config.yaml
num_hidden_layers: 14
n_experts: 32
d_shared_expert: 512
moe_layers: [0, 1, 2, 3, 4, 5, 6, 7, 8, 9, 10, 11, 12, 13]
balance_loss: 0.000136
lr_router: 0.000571
tie_word_embeddings: false
optimizer: "soap_variant"
learning_rate: 0.00599
max_grad_norm: 1.0
batch_tokens: [32768, 65536]
max_seq_len: 512
train_tokens: 537700000
dataset: "wikipedia_en"
Below are experts of layer 11 (counted from 0) of a mixture-of-experts language model. Rows are named up (a neuron's input weights, with its number), down (a neuron's output weights, with its number) and show model dimensions 0-255. Each number is 128 + 24 x the weight over its row's rms, rounded and kept within 0 to 255.
Before each expert's rows: "mostly gets" lists some tokens that are sent to it at least half of the time; "comes before" lists some tokens at least twice as common just after its tokens as in all text. This comes from a sample of Wikipedia text that the model never trained on. Tokens count by the router's weight.

# expert 31
mostly gets: " century", "present", " ago"
comes before: "–", "5", "6", "4", ",", "3"
up0 [ 98 156 135 114 119  91 161 144 122 131 145 105 144 105 159 124 108 123 142 152 121 133  75 150 123 125 127  83 126 135 160 122 161 135 134  99  95 140 147 147 139 114  89 140 114 138 111 136 158 110 132 110  78 121 130 140 142 150 166 111 100 150 152 111 132 127 160 114 171 150 167 155 142 164 155 130 108 128 123 129 133 150 127 127 112 135 149  82 134 160 115 141 128 102  88 129 155 154 122 105 127  63 172 170 187 166 144 163 111 154 115  86 103 163  95 132 136 130 135  89 103 122 124 127 168 131 104 121 146 125 131 141 179 147  82 124 155 117 128 108 109 127 106 104  89 168 148 147 130 125 142 140  91 120 111 115  99  94  78 165 107 117 148 152  80 118  99 146 141 137 144  97 191 115 140  88 122 148 140 112 156 130 101 107 113  88 157 174 100 162 116 122  82 157 128 172 117 134 145 125 116 173  80 147 130  81 123 134 130  95 127 130 134 134 111 153  99 129  96 152 126 123 122 110 118 129 111 124 105 137 121 152 181 128  74 114 160 140 144 111 131 137 133 137 142 134 120 114 133 114 165  95 107 162 100 124]
down0 [113 137 103 142 128 103 101 144 134 121 163 117 154 144 126 146 130 146 139 109 117 134 159 178  81 122 126 122 151 104 125 116 154 159 148 120 160 112 147 154 108 118 152 161  98 143 123 127 138 135 140 108 107 135 108 111 107  96 174 116 170 107 111 153 162 115 133 132 124 112 115 133 141 166 179 136 119 116 191 132 112 146 144 160 107 103 154 144 162 172 127 174 109 122 135  90  99 129 153 111 121 104 176 155 117 151 130 110  64 145 119 134 123  78 143 126 161 144 134  90 143 114 188 128 139 200 115 101 165  78 120 150 141 136 148 102 132 157 137 129 153 120 174 117 102 116 164 175 128 142 110 122  65 123 115  97 143 150 138 117 152 137 128 106 127 179 105 139 142 102 143 106 112 117 105 139 131 168 132 129 114 141 137 131  93 118 119 148 146 164  99 128 144  93 126 124 111 162 123 191 126 133 128 103 118 166 121 141  95 130 148 172 125 142 107 146 100 132 148 104 148 133 133  99 130 176 104 102 121 182 116 127 125 119 129 137 117  86 114 112 140 130 155 120 125 134 153 134 138 192 157 140 154 135 177 108]

# expert 16
mostly gets: " |", "---|---|---|---|", "|---|---|---|"
comes before: " ", "\n", " —", " −", " +", " –"
up0 [144 125 132 137 124 142 114 162 146 138 136 133 116  93 119 108 151 106 143 122 110 131 115 138 145 128 138 131 104 149 185 124 138 145  98 126 109 101 179 104 109 136  99  77 101 114 151 126 139 161 136 123  85  75  83 157 139 166  94 139 109 126 113 153 115  75 139 126 132 101 129 117 133 142 137 171 115 123 135 129 109  93 141 132 122 134 118 147 144 120  96 129 119 125  85  97 122 126  91 139 128 144 133 143 106 115  70 144 136 151 132 124  69 135  75 152  84 125  84 139 116 131 111  84 145 101 134 154  95 109 156 154 134 148  95 223  92 146  93 102 170 136 102 126 111  93 142 137 143 109 108  93 160 188  95 162 140 113 134 143 118 157 128 137 135 148 153 145 140 148 128 150 123 120 142  87 153 110 152 157 138 131 113 114 105 126  84 101 124 151 146 129 120 117 123 125 141 160  94 130 125 117 164 110 135 115 139 139  81 171 135 119 160 136 103 135 148 112 134 143 139 120 144  96 151 127 102 138 145 140 170 125 104 110  94 139 123  94 171 142 112 156  93 109 165 108 120 123 141 123 103  68 137 149 148 180]
down0 [ 98 172 106 140 177 121 134 103 125 125  98 177 141 185 152  98 124 134 128 103 176 136 132  86 146 136 132 140 104  77 110 117  92  94 162 164 175 117 135 137 103 123 147 127 134 131 152 150 120 166 160 130 147 146 131 125 103  96 136  77  96 144  98  90 118 162 105 137 111 137 140 107  81 128 140 133 128 154 120 122  77 172  97 167 140 103 158 132 110 160 111 183 117 115 100 166 158 100 145 129 132 141 101 123  91 128 151 141 128 133  81 110 146 129 137 113 147 103 119 113 169  80 156 108 111 118 106 135 132 125 124 124  87 163 159 108 102 140 127 141 159 112 126 135 119  98 158 125 166 172 117  81 116  93 136 110 102 155 129 147 137 140 148 102  67 111 120  93 117 125 150 122 113 160  98  89 147 156 143 151 134 142 149 127 123 121 109 155 145 121 126 129  97  89 157 150  98 134 158 106 156 148 134  93 128 140 100 136 151 112 149 139 146 129 152  95 102 108 130  89 124 178 114 133 122  98 116 109 125 144 148 107 114 134 118 158 149 128 135 151 158 125 116 137 132 119  95  86 126 140  79 166 116 156 105  97]

# expert 17
mostly gets: " —", "·", " Apps", " GF", " None", " GD"
comes before: ";", " |", "–", " L", " D", "N"
up0 [140 132 122 107 112 125 138 124 119 137 134 160 102 114 152 165 148  99 131 121 138 173  99 112 114  93 126 144 116 140  85 159  58 110  77 117 136 124 106 159 133 118 150 102 133 143 130  95 126 123 127  92 110 130 118 107 112 129 122 119 111 176 131 119  90 144  82 132 146 129  90 112 150 140 113 149  92 129 195 117 114 148 131 154 129 143 181 143 134 129 117 100 133 158 126 100  93  91 139 105  72 117 100 126 111  91  97 116 144 144 128 170 130  85  84 120 107 117 117 135 147  74 137 108  82 143 134 140 130 112 157 151 131 104 168 113 136 136 128 121 113 134 159 117 116 164  93  97 132 140 121 125 136 116 121 150  83 154 105 118 120 128 169 127 152 145 132 167 114  86 125 138 152 104 162 116 111 197 142 118 159 139 174 139 107 104  68 156 114 132 128 108 114 114 128 106 140  92 121 129 100 137 117 120 108  91 144 108 145 122 123 129 120 157  97 151  93 104  88 116 142  94 174 130 128 123  98  84  96  56 133 145  91 101 153 167 143 112 132 124 143 100 100 102 131 128 126 112 112 129  90 119 123  92 122 137]
down0 [109 119 156 105 103 131 103 115 140 136 135 149 111 125  82 108  96 133  97 141 166 110 162  81 150  93 121 125 111 190 117  96 163 179 167  92 119 183 133  97 171 148 118 133  97 105 108 118 119 101 109 144 110 133 106 110 145 128 136 104 131 152 123 136 136 158 134 138 111 137 165 156 118 115 125 110 116 135 108 125 145 118 131  66 148 109 163 136 114 147 121 122  98 118 121 122 153 153 152 136 150 175  87 128 142 111 140 117 137 120 117 126 158 118 144 146 121 164 170 103 159 131 127 125 107 162 150 105 159 125  87  82 151 146 153 109 113 108 145 115 103 122 132 142 154  89 150 148 102 203 142 122  77 156 151 102 143 123 122  81 159 131  95 146  99 153 153 159 149 111 151 153 153 121 113 146 146  99 153 141 112 119 134 134 120 124 121  89 100 124 127  78 149 180 115 139 181 164  91 145 120 119 125 116  99 128 110 113  75 131 126 129 123 107  72 146 152 107 116 124 150 109 124  98 137 138 106  93 109 151 142  93 128 119  64 140 130 122 122 133 106 107 173  87 104 127 137 128 115 135 123 130 116  89 105 143]

# expert 29
mostly gets: "ová", " Mc", " Hay", " Lang", "ić", "ović"
comes before: " |", ",", " (", "er", "son", "e"
up0 [151 102 110 124 156 111 136 116 144 128 146 118 153 147 145 155 171 152 133 152 147 148 119 168 138 144 122 118 137 116 158 131 127  91 114 168 134 112 118  93 141  70 154 144 128 159 155 129 121 125 118  89 144 144 142 120 108 121  60 132 100  94 137 121 103 127 183 135 183 136 126 126 102 112 130 171  93 142 120 161 117 160 133 122 111 100  96 150 132 153 135 124 105 139 108  94 172 156 173 124 112 141 181 140 129 144 139 146  77 130 161 146 123 133 155 105 125 154 147 165 169 129 119 111 109 132 156 111 133 144  87 114 103  98 155 137 140 121 116 115 101 114 134  98 107 113 158 110 111 145 148 168  69 127 152 121 102 113 117 151 133 104 127 113 124 148 145  89 115  94 123 117 124  76 107 133 118 153 150 128 139  88 157 141 125 115  90 120  88 115 122 141 140 160  75 152 148 114 130  88 146 134 140 108 105 119 118 131 167 150 112 113 137 190 122  91 138 135 116 155 109 131 132 145 127  83 114 117 124 110  67 109 135 124 177 113  84 101 148 101 100 140 149 122 136 119 108 162 119 158 156 152 150  64 170 147]
down0 [136 148 140  91 101 162  84 118 117 110 149 115  71 120 131 129  72 113 114 113 141  86 138 136 140 147 119 124 133 148 133  98  92 137 107 116 132 166 144 145 130 149 107 167 154 136 142 121 121  92 158 133  76 132  76 144 155 138 139 133 146 164  78 129 120  76 108 105 127  88 156 155 130 125 103  84 131 124 148 145 155 101 110 121 117 153 102 102 113 143 120 151 124 123 141 142 155 108 101 114 106 157 113 164 101 148 152 152 125 117  96 125 137 186 163 166 154 156 115  99  84 129 115 173 170 120  91 168 140 127 123 130 132 171 118 104 162 122 119 145 134 155 146 112 138 125 130 115 163 128  93  95 140 156 134 102 168 101 122 124 124 194  86 119 174 150 104 125 127 124 141 110 134 135 126 133 150 116 144 112  95 155 133 183 153 135 137 113 146 126 135 132 162 117 139 117 114 117 134 114 168 119  92 139 170 118 130 106  93 122 123 185 119 116 114  96 119 147 116 118 107 163  88 162 124 159 117 129 111 152 159 119  82 110  96 140 158 135 114 130 136 182 138 135 115 112 134 107 134 191 124 135 119 167 128  98]

# expert 30
mostly gets: " •", " multi", "-", " Multi", " UTC"
comes before: "-", "\n", " •", " Born", " Country", " Coordinates"
up0 [125 114 120 174 119  90 135 133 109 134 128 129 105 138 135 102 127 171 145  90 104 143 133 104 140 158 105 110 194 111 115 154 155 159 142 136 155 134 184  87 147 125 147 163 166 116 111 185 179  96  74 128 149 144  90 127 129 146 145 154 109 138 102 146  87 104 166 145 149 151 133 113  62  78 127 147 140 136 142 120 107 104  99  91 113 131 118 145 117 157 114  91 119  94 165 158 136 108 148 129 149 107 153 163  98  94  94 149  98 138 144 118 145 150 115 136 111 101 119 144 144 106 172 118 181 146 149 124 115 111 117 141 140 109 106 136 140 102 132 134 122 158 142 104 127 166 113 113 158  85 176 144 140 134 104 141 140 141 130 131 104 155 109 124 117 136 129 146  92 148 145  89 119  97  91 152  83 124 119 105 119 142 122 103 136 128 103 134 127 144 115 153 150 133 126 112  95 168 134 154 129 129 103 110  97 113  79 110 133 126  97 124 111 156 103 113 141 113 185 127 165 161 115  88 149 112 124 163 156 152 176 112 133 101 118 177 131 135 141 115 144 184 138 126 123 128 156 127 155 104 145 143 133 110 115 125]
down0 [118 110 132 129 119 116 117 111 161 143  92 146 147 116  76 131 103 115 161 119 131  90 104 133 125 114 140 133 116 118  94 120 108 116  90 107 152 136 111  88  90 115 176 115 185 153 147 123 117 130 135 125 136 167 144 137 141 185 144 132  91 141 115 103  65 141 138 102 161 172 124 105 123 140 111 137 127 133 110 126  92 150  99 118 150 105 123 120 131  98 102 188 117 151 134 133  87 166  78 122 131  98 133 122 114 126 153 114 177 138 133 152 158 180 147  79 156 118 107  85 159 142 121 147 127 110 150 139 129 138 124 125 114 104 128 130 138 146 150 148 151 143 118 152 154 160 119 139 140 176  98 131 137 123  87 132 153  97 149 134 147 107 174 102 176  87  74 126 116 149  94 116 140 131 130 128 131  99 109 117 147 132 136 157 122 122 102 118 147  92 109 194 136  90 119 113 103 152 184 143 147 152 136 153 144 156 113 140 105 113 181 167  95 171 157 152 111 112 109 126 127 133 109 112 159 138 169 156  97 108 117 123  98 132 117 132 151 106 122 130  86 129 141 124 137 125 112 138 140 115  80 156 116 151 154  91]

# expert 2
mostly gets: " album", " film", " Genre", " Website", " Episode", " Label"
comes before: ":", "s", " of", " by", "ed", " album"
up0 [149 141 164 130 146 159 130 139 132 121  95  93 162 135 155 142 106 160 119 126 138 137 138 126 175  97 163 124  98 147 131 119 115 121 122 125 142 149 146 146 117 139 125 144 119 123  84 139 133 108 135 105 137 149 103  94  91 128 143  89 103 162 110 106  75 117  83 127 140 123  97 172 159 125 132 178 103 168 151 111 190 139 104 158 146 166 141 152 162 120 138 106 112  87  88 157 115 146 146 106 153 127 112 169 116 122 128 135 147  91 129 133 130 112 107 104  97 155  48 117 145 157 100 130 136 138 147 121 154  95 117 107 141 164 167 103 157 116 180 124 116 109 142 137 138 144 139 100 106 147 118 137 173 105 137 154 131 158 102 119 124 142 132 167 128 138 128  93 165 150 110 135 156 110 116 117 118 124  83 146 114 113 124 128  97 137 136 110  87 139 163 148 135 142 121 131 147 111 102 122  78 129 117 142 122 162 147 173 129 169 100 165 135 154 128 164 101 107 152 164 166 113 154 121 143 154 167 106 123  66  79 115 104  97 123 111 134  70 169 107 120 134 144 128 113 143 104 121  98 127 125 146 128 121  95 146]
down0 [117 214 117 106 122 124  90 138 154 128  95 159 101 139 119 140 103 199 143 136 143 123 134 166 157  97 161 135 155 179 174 143 118 149 154 165 132 117 155  95  87 129 131 145 157 123 107 173 100 117 126 138 154 159 165 107 134 124 124 104 131 111 116 101 140 133 131 137 128 108 137 127 137 130  83 154 137 160  90 121 140 146 162 139 105 127 147 152 113 116 126 122 122 129 122 171 104 170 127 116 119 119 117 108 126 148 132  96 107 164 140 160 107  91 111 160  61 127  91 112 140 148 152 109 147 149 126 174 158 103 142 152 105 138 146 113 141  83 133 104 138 158 120  91 126 124 146 141 145 103 113 117 115 163 172 128 121 150 121 120 147 134 112 163 114 200 148 127 171 125 137  74 112 121 148 160 138 117 143 145 116 134 160 149 142 143 127 126 169 120 134 118 165  99 109 120 154 101 108 155 132 121 119 119 121 110 114 145 113 121 110 136 109 136 150 163 127 144 133 165 197 109 141 108 128 151  89  85 120 165  76 116 163 100 118 127 114 101 136 100 127 185 118 140 143 123 120 168 123 123 128 101 131 140 132 112]

# expert 1
mostly gets: "\n", "|---|", " \\"
comes before: "|", "\n", "-", "==", "===", "The"
up0 [145 100 134 125 154 100 194 117 202 154 120 136 126 123 136 126 156 134 150 149 120 145  96 178 117 154 101 124  96 137 102 173 154 128 109 167 139 109 127 126  89 108 116 135  91 173  97 119 106 117 116 135 140 123 130 157 148 148 117 128 121 160 137 130  93 127 130 144 113 121 141 128  88 158 102 113 119  84 154 179 151 123 138 137 171 143 127 108 137 118  90 183 130 112 102 129 156 111  95 153  89 108 149 138 133 115 169 137 114  98  57 123 148 131 155 105 177 134 147 123 136 115 147 132  84 134 104 127 183 159 144  80 166 139 133 149 143 130 113  71 104  81 118 101 108 133 125 138 132 128 117 136 109 104 136 113 136 132 185 148 127 144 153 159 153 132 115 112 133  97  92 129 141 146 131 118  70 168 151 157 130 121 123 133 133 121 104 117 134 189 153 138 156 139 114 104 141 149 130 161 123 124 133 167 146 156 130 139 112 134 108 139 126 137  95  97 144 122 106 131 170 119 120 143 130 162 172 128 120 117 157 118  89 118  95 147  99 107 139 125 157 120 127 140 180 120 100 119 116 138 161 122 101  89 164 132]
down0 [132 102 118 146 148 123 158 147 188 135 153 159 126 143 178 112 107  93 133 148 150  68 148  98 122 152 145 134  90 120 138 158 150 140 106 102 105 137 102 145  89 143 118 174 142 123 167 114 101 100  98 173 154 147 143 147 140 144 166 101 106 134 125 107 156 107 139 137  92 128 106 131  84  75 127 117 141 155 114 126 116 150 101 170 163 161 166 120 164 113 105 134 154 141  72 154 130 111 113 126  98 164 126 126  83 123 151 114 135 143 120 120 161 120 139 136 130 162 139 148 127 122 162 132 110 153 171  88 133 140 158 140 131 135  86 125 174 156  89 101 128 107 108 148 155 129 134 174 124  83 142 100 108 110  93 160 175 154 162 128 115 129 134  84 131 157 120 135 139 116 132 147 154 117  97 151 103 133 122 135 113 162  83 132 129 116 165  85 144  90 158  98 146 145 130  74 158 128 149 143 134 121 142 116 139 119 149 130 129 146 161  92 133 151 110 162 124 130 113 131 121 140 113 143 150 166 115 141 115 125 144 145 115 102 163 120 115 108 156 157  92 185 146 177 139 127 142 141  97 113 145 106 133 160 131 125]

# expert 26
mostly gets: "ddington", " Honda", " he", " He", " she", " Liverpool"
comes before: "'", " was", " is", ",", " (", " and"
up0 [118 166  99 140 130 142  80  99 143 119 117 160  99  97 161 117 109 131 149 133 111 112 100 113 132 142 105 114  82  87 131  72 125 155 148 109 119 155 136 152 131 165 145 116 125 131 176 165  86 138 114 181 113 114 122  90 138 119 127 123 168 123 161 141 160 159 143 112 164 117 117  98 117 124 126 115 149 139 152  84 138 136  98 188  84 125 103 191 129 117 128 136 136 119 168 162 151 128 118 135 128 132 149 142 128 124 123  94 134 119 115 122 161 150 118 153  88 161 113 128 109 111 147 120 114 121  95  96  99 121 102 153 109 123 176 148 108 139 105 117 156 181 115 110 107 166 143 124  76 137 143 140 114 129 149 114 153 132  85 135  72 149 102 175 112 107 152 112 120 146 105 115 153 120  95 114 127  78 111 138 167 120 162 121 106 136 109 103 129 151 133 138 126 122  70 121 132 109 132 135 125 182 116 150 127 117  88 119 120 141 152 103 138  84 150 152 120 116 149 124 113 132 131  72  83 133 122 156 116 122  73  94 105 140 123  91 130 104 133 139 128  88 120 117 109 124 141 129 131 142 154 143 161 165 136 180]
down0 [135 126 110 129 166  99 141  91  96 110 162 132 193  79 110 109 173 163 154 163 127 115 100 126 144 147 113 169 165 131 149 143 158 135 140 116 155 136 125 119 148  82 125 149 124 128 110  96 146 155 126 124 145 107  93 143 122 185 113  83 100 138 110 108 148  82 203 162 116 101 110 129 105  75 150 131  96 141 131 156 149  90 160 145  94 132 137 134 108 146 142 136 116 148 140  93 151 149 101 169 107 137 109  73 133 137 123 136 131 137  99 115 112 103 178 133 102 160 109 135 138 134 146 108 134 122 136 136 132 153 115 116 143 142  93 108 112 133 146 128 101 132 150 124 135 114  98  74 104 128 136 153 127 149 148  94 118 129 155 121  97 156 134 140 182 145 127 159 125 151 137 103 110 109  92  88 148 128 169 128 162 137 174 125 136 113 172 132 133 122  89  96  88 147 154 154 117 105 114 126 155 118 103 145 118 135 119 115 140 134 150 147 126 161  97 155 165 187  92 129 137  99 140 153 157 127 134 105 111 167 140 135 138 128 140 108 122 130 142  99  75 133 126 132 158  89 146 142 145 159 111 101  96 102 110 140]